Below are experts of layer 5 (counted from 0) of a mixture-of-experts language model. Rows are named router (the router's row for the expert), up (a neuron's input weights, with its number) and show model dimensions 288-383. Each number is 128 + 24 x the weight over its row's rms, rounded and kept within 0 to 255. Numbers have three digits each.
After each expert's rows: "comes after" lists some tokens at least twice as common just before its tokens as in all text. This comes from a sample of Wikipedia text that the model never trained on. Tokens count by the router's weight.

# expert 19
router:119118130127133113178111144113137087103159164145119134118149115105147180133079089124108091153107132136113126103113152088130134138125154095130111099121120153033110120151072121101135074127145147126115148149156142156155116081111152097128151123115129104116136166139157123141099127157125106154
up0:143121142145143167087114117158150144143158118088169139123082096153120134116085160140147130133104164123136154145109080132131182159109145138155159137115117120173214116089151120103089117119116135102124136080102080150083120137147127123126180151179113096110093104130163107134129107134133135110
up1:137144161134141128160102104133103124146157086106182149196095090100099093157129098127112129082122123133122078129118144137127156125122127111124083132096120118131111136137139135123145155156131144139116157080089117117175091146122102112118168140133133092132124156165173130132146138135121119152
up2:119108134129152128085108134080134078124131134125152135114143118167128119137159137124151107130138152128102202109177165151125159171138149113141141095145170193131128120081155144136107112168123124152141113141115128089121127150133149137090131162147101085099097132115143140106100083115111130094
up3:121129131120130124145175120127064125153112148115145143121109109151142067181080154148143162156167134141093132106119138157129156132114119113126127174144106159114099159128136128065151152146095146159151128118129129079166115169126166134069103143118142105127136107138123137105114101130119115154
comes after: "the ", "a ", "his ", "s ", "their ", "her "

# expert 39
router:111108134187138088159109118096149102116155135135151107142127064110121195146158111115160128177102122139121121106140151079107115115157140079139099103122147100130110118109127126110134135135168162111134148144161146146145150077146136097144161080147127087122158150143142133159120122122151099098
up0:113086156143162141128115115105138122143117166179150120161128141115102109122102095119102152094140139141103095129112107136105143145155131116142112098127104122142091128141094117124114158141154140132137093147125105116142120130160152107159147195152126156146135121159124101133140121132150171131
up1:137107117126146115130123116119137111117172147111172152119130107138161155126146155086115115130118152071125124137106094098157110162058131144152124149081115159110132128126152151166133135152102163120100140108125093134095113163127120158127171131152100154102095139141125129114128156153160141106
up2:119136090112128142152133144143121134154157141126089089136125107116092111082123089155117123116153098205131156119097111160109132102124147156071141130138076144166104147126120134116155144150146129128132109103115126159087101173148119158139128109159121106160139104152143138118117118135112151146
up3:115149183114181115112142156134110135143158129110116122118102149122110117116129157109084153120099138076103123145132118114144155124155108057139101140104145148111138122155143174131117152141106137145096136092127071137134091139144158154146103133185115141090150175132102186151116130114139147137
comes after: "201", "200", "202", "199", ".", "198"

# expert 5
router:136122139130123100103150149126138132137114137167070125126128131095119118081163146125135174106110146114102138091095102142157082135091157157122141125135139166105116121124118102120144102177091146089118078051097111114113116081118113128105140195108071162141104155088086133132145145131116116134
up10:137157108118164136137110165135186169085116168123148151110136102137139126142158120112137118150103119088126117149120135137169125107088116083135104092136121109112107125110133144104115114127141137100052120133101103138137126122136109110144107137198128120122094155143145100125114155134146142110
up11:138143115133110138141087129125128126106114111145157117110135114140147114158072134132154104146134146047119099154150176150111158147108104110127117131120134161115089077122102137091130150168105126145135132123119166106136133167143157069137150125118132118125138142169090161127117126097162150104
up12:088103160134123093147160155169136128147076116106146129097108159122155122129123116119121129099095130136122110136145135108061137165160139146127153127149111144126129132134126120118080099169179164155101147130127133115134127111112107123098125122133083150164127098130158142115119160139144141130
up13:087126167097149133123072186128103126131110126165111138126122168097090113110157124120135106121125082140141149131163135133095124119124114096126107154132124151102118112094108120124159167133126143119141126136094078116160116126094150126167161116102095198058133133159138149112197134140140115118
comes after: "as ", "is ", "with ", "was ", "a ", "in "

# expert 27
router:109133149133114091111120080121141089095151136109148081140190119098082100150101123141105110121098111145166099139154148163129135114102148152135117106126151134107085135109147122088130118126140081119139129083126150115130108141120132131108143169125126114114098145140134163119144136107129139142
up10:132122151156114148108142114132155095109111146111128132145156133091113124118148121120113096116125117102116164154144156109119117126116140105161156134139119138145115090148101158112122099139141122109180152134099154164122177129127129107122156081164101122125084153145134142123062139112143096109
up11:125182173151121115142106114128104125117160133142139139132102133181128137148149179156139127147123146109089146129125146100206115144123153116116122122132132134151171139121103151137105160079113137121150139101097115132118102100114131170126126156120135145099180146152183144138130187107153099166
up12:141134104168092141122152130135158143147097167134110084139141131111106151140111104174123129169165156083105121131213109112137109090086163166120182175153098135163107134128131139179148134150136155149164125168139119108133114080121106100121134090083143130158142129100134122146131110156124144108
up13:102102117185102138143127143123108124123115108129084123149118140147136171160136105115110151150104142153121154102077175132103120146197147110125125129104123117165134135143144118117125158150109111140126114121110140108152121141134123098144068131113143089106125137100121105107105118114080123126
comes after: "- ", "\n", "\n\n", "released ", "• ", "Binomial "

# expert 11
router:158096154117129143101143123097131142120122133112129137115148149114112138142134151112106118131101168128136046158135162154157118126139152152142164168148105180130110128121121139132140103090125165140074154153091122146143107175095146168104134146104131098106114134110121109182091143139128120159
up0:133111160097158104124132145146117117152154123119130165137152124159133141154064113118125122110125134079098163154121138115096133145165119141160113140135141150177143158145140159143116149157138146096130149134135159120138184140092110139113155134099129121095117135135090109120123098109139150105
up1:129128054149152112119125120083170125124138141110107178077128134130148139130076106126114133106152148168129110097210145152147160125108115157160099069100115100157117077118173127163097117137081097134117120067145097102112141104088130080177149125126105120102138108097145136125150140126094124111
up2:111143109109106117096080155146149152096162114105145170144120092103152136118164126123090116144129114100154126124129135148108121159197080150138114146132103127145155161139092129136087168104082111146172139117101125111157135145143132151145126146103158120119151129134108159156141121098152173146
up3:121173114118117087135127118073166145158113122124141143117122127160163133125150133063103114138105145100111143144151143123139140132115154102100168099135133111142112101134124097139144150126156095127142098118142111150132089134139135124140115108154148118073135123091176138125128158141126089111
comes after: ". ", ", ", "that ", "'", "but ", "did "

# expert 29
router:150110141139124136193151149138105090170094139156086118117162114116125117168124076135136101159140163110139145041102150107140084143083124142102104131111126169110140124139125126127130089134139155123154151172190155160105121076137156139114149147101093104140127138161103121143124112172115079095
up0:124107131161120109125101108125109141192138122147132102142098113139126136128191169138127122086120145111112146146134153146123148122084132120105156106135140141124151145137127131134105129172141102118118191149132138133124132124137098117112144146161136113106133141087159108138154113108114117085
up1:102147141106153120126127131116124150120125118143160161189130103128108129121115147150144148137123158139168145101176135161121128185121117125123169123148153115142111103145115121128153115155120191121103134089113154116150119117076086084151124160146173139125147116103123174114149210144157156107
up2:140128151111126132111179154130143124142116127123134123119135148114060111149111120126079098105126099107125144125159148084134120099140132122152131105099150105057146107149113110153155085146175162127095119166151140122186142130120127104138120196094095100156115112094103144124155082098140174156
up3:088118143135167125153097128101154121102183120160055149143162163172113108139116118143173137150145139134136109101152098167081143157122118102112155081123087111133144131114084082096124096089123135129153106165089152118135088113146135110117159086159135119150095124103157140116110096114126147095
comes after: "a ", "and ", "the ", "\"", "to ", "s "

# expert 3
router:117145152147116111137130138092165151140186168085141128146103119157104081133127149121158117111141167127098090121127095095158157147108153116134175104138109131153123126141145124129140154116176078146140095111160088111117153154099106113128080131141165155136102110117131144093140139128116120156
up10:089139149114114149102110126116191130097118068108135108171150184129125122151139135134124118148148142128120122115089114168145141152142119158170112122108144144098128125166084114127141129125132112076133093126122104117188149129079093085167093141184118137119137114089170097123139083141138168134
up11:105132149133127118107107122125105124121135112129120086094077173134139106121155114105127097123134114129117159093144135148139170119109162131135097113092096126177114089085100096129128142150102116136167097130103122084099123127089153089152132155170126116082137127132135113185167145139137094139
up12:122086074134114094150106117118141083113135144154126151149113128117155148086117086073133135158147122174124143138131127161129147116150180129114128099109109110115092150138122160132086129167125159164117091141158109153104132126127130109129131159132131125109164146108107124109099129134099120122
up13:105133144136177157104118082124128154127083101139148150134143161132148174131134149133114155163143121141113114112078140137136151172128122128126089173135125127143140089172138146143075111148141101137147082108147141103142117131130146115154141103170127126140107092139140143098140113153072170122
comes after: "1", "2", "3", "4", "0", "0 "

# expert 1
router:122101115159118137155109122101101149137125095102130145147120149153144163167164131133151120135132115136140091139120157112127156132178107118113102184131131138158107117096127125129125139182129108115153151134102138125166136165162143130105151108107152152108126100133159126130153101132133114179
up0:102129136127110131126169112148137091117135127127122114115126128165095126114131118113128174073121134133125132111124139161080120121123063178098114119164109107130136144093119080100120128149137084167122138128169162099136119158088127145124111130172158118152127107171163137134158142150122133135
up1:081157116161157130126104150139118100136115097083114120160123142042116128126152097132168147145156129067090149101162118170167146135088166101123115118131104101150175122131134156118163113122147112088135097122100139160134098132122131144107118120132097085142144103110123109146125145165124113122
up2:119134096116132177170103127168150125143136099103127132110146133083085133111150140114161127139092101137056145110103144113197107105100170135152095124148118156127131135160113125090115101132114135145114155180149114092152155145111119126177111098101126110137152089109122117143139101139110103128
up3:139097090105133169125155131105156153147138129161151121101116123144118138108154143100130091102099127120151119096133151123148130112128145123098128118139103115157128121107154171133124120169215123076122116120158130162110138091114112084146171121114098142125125143120160118147113139115129101122
comes after: "'", "of ", "in ", "and ", "for ", "to "

# expert 2
router:164162153121114174133139105096124116147104099116138118125107143141130103087121136156120119124133150116122176095104131103141102107142169116124110157129145165155162142162142136131122116110094121117133105096097145113095128079148152154105064165158153134124184148105141122096127113114103154170
up0:064122167127154116148106104123140139111113129112154167103091130120151101109138112111127115136099141120122083124089109090153127206125138124129100088134096127110104136064148100134126148112125087151164109126157140153107125162116164117146126163145184122119084117124102134164145119127108152149
up1:143131144138109114135137144179130107155152148127154116104143159139152114126125122119174122099117124146126122139147114148097110143113091130171133097116170139112091097123129116125104169131133157092110171163161136153149128135106132132175146126148157119140113108121131158136123169144129154155
up2:177116161145127124069120133129147145141108162133131126106147145111103116137090137134124134120079106176161118112137131141118171138155116129115124134115155160127131149168161112101145151172114148152089132103100133137154133195127145166130103082134123125190136136120118132128153134144148151096
up3:131094112103136117152140157157171145088129138120111134145127079141107120119136108122163123127117166147160125106143131136143160186135144143126135146086127073150145090134093111109101151126158136154113107159139113138147125146120096111099129145090126092170116092147165113119104130137100178132
comes after: " ", "0 ", "% ", ") ", "— ", "1 "

# expert 13
router:109142130097123147174137123135122171111171129118119108138127117136113189111094123126133094124131134157145103135117088141129136113129151085150108107110146145144143112147132130123135190131145139134124156117136155180150109205160110130146150167126126137123124147152090150143144146114134114156
up0:106166166110122161139147082149131154123124128122136189122105146129130122142078094117131117094131074088098076091142154139150175165123133113181128097152159153113148126112115111141100115151139165091105103119153112132150164169145141137088136110160141129197103143121138129096149107119168121133
up1:081152134215125137145114106110131115172116146123141110130132134128169113174112129118156144134117122116166113121165139139127156125127090145089136119114106159114133130111141150120106114134130151132145058128137167094162098117103161157119095160139152144096109148173134149128100130126120157136
up2:112173125146101117156129106103115138142180095112130147113186166163125141155160104141125128104091088106166091137110103149148129145127077119108152127147123122124118141121147138154166111152140067148132118135120083119141169121120122128173134112119122158092128131099085131116120114131142126092
up3:135114165151101104154142136131104133139145116132142141122130143144113131108111152101108141156119135121165187097144114152101104147112122151130129111075136089131117138093141135085153101144094152125141138160132141107124136116168148114081113123135113128109136131134091101101180086111143137133
comes after: "(", "in ", ", ", "–", "In ", "| "

# expert 30
router:126084136089161142093132146151142095119146140140141172112149126146144087162119112110122112173120165108119152133098135140154126152142167162131138129119053110069129099130102130109164090144131157161130168105116123129164130143101135133133092132124127096100123133112170134141099120129112131147
up10:129128127162118147105131135161132143099108132113134140120119173134092143135104106094140155139178144151084140154132149137136135166138136114137130141126132068104134106106095133064161123137136111146121113123102136125165149109138125130134092143096131179151179114130167137101122200100090123125
up11:147170131125169105122106089113125149143127121091107163124121088139139168189161081148121152123136119116150131131132142103137139151180108133095134061136091125097125184107137163092119090127152108117164133107145139106109112124125125160128161112139102124117105100120127088151159138135143158161
up12:098128110130119123137051073172124131153167127142092105157148112122092121138162103133128120121136118135112113124126144134112161082183097083130150101139135123090149123141154161166107168096166134150134117139128163162139131145128147111124114139137157128135130102110084113135136137145131146156
up13:151129153158117157109148144076115124130175135088155123085196151115119124117136138117117152119156129133149103105128158101129109136151155164120088160105110153165092131138110125116142133129145108126117168090124070130130148140168133130137139101131116098107146083112154080121117120118112117154
comes after: "the ", "a ", "The ", "his ", "s ", "their "

# expert 17
router:151093145138137124130134142148117130132130138150168105101142149124129057131138137098109122157104133122125156097100185119112140121113125178102112119135075114104116121151136130144137106123118113144155147158154148147095113126099110126126080189099151122117125156160167102169130116111124129136
up10:123134120146182141130174095118117146133161146119115121112148073139138103167147119134146094139166164119115121139151140168138159108134124128136169107125154107098123125115085116077111154128112146076142111145144149090068198119119137122089133157153127100122121137124148178108129144111108080086
up11:186133106101109130101094195122145144160123129123111121144115131174162168126144138110152148121085134104171157074140128124104078145172132135113146159163141083094117128136093131129104150171152099162109134165111089088133100174091097126157124138156152155166110134141120144128149135132129147153
up12:136155117123138126154115139156130131100139144179111121126115113116105128146116102146157134100108114104156150112124113129113148142117180131114125154099110146079131108152141185113134126150171149130084102103104127162123186140120131109117146181138154137140141106097162143132156121150111129110
up13:099161152106110127142175117098142060115151156101136143167117093114081107131128110135110135145129129113131145110118133101112087129143091099168141085134146119115105115108138146109103133159103111063132127151142126139155069130173132151139109130123108092119158155089153135122136152114127110184
comes after: "a ", "and ", "the ", "an ", "of ", "-"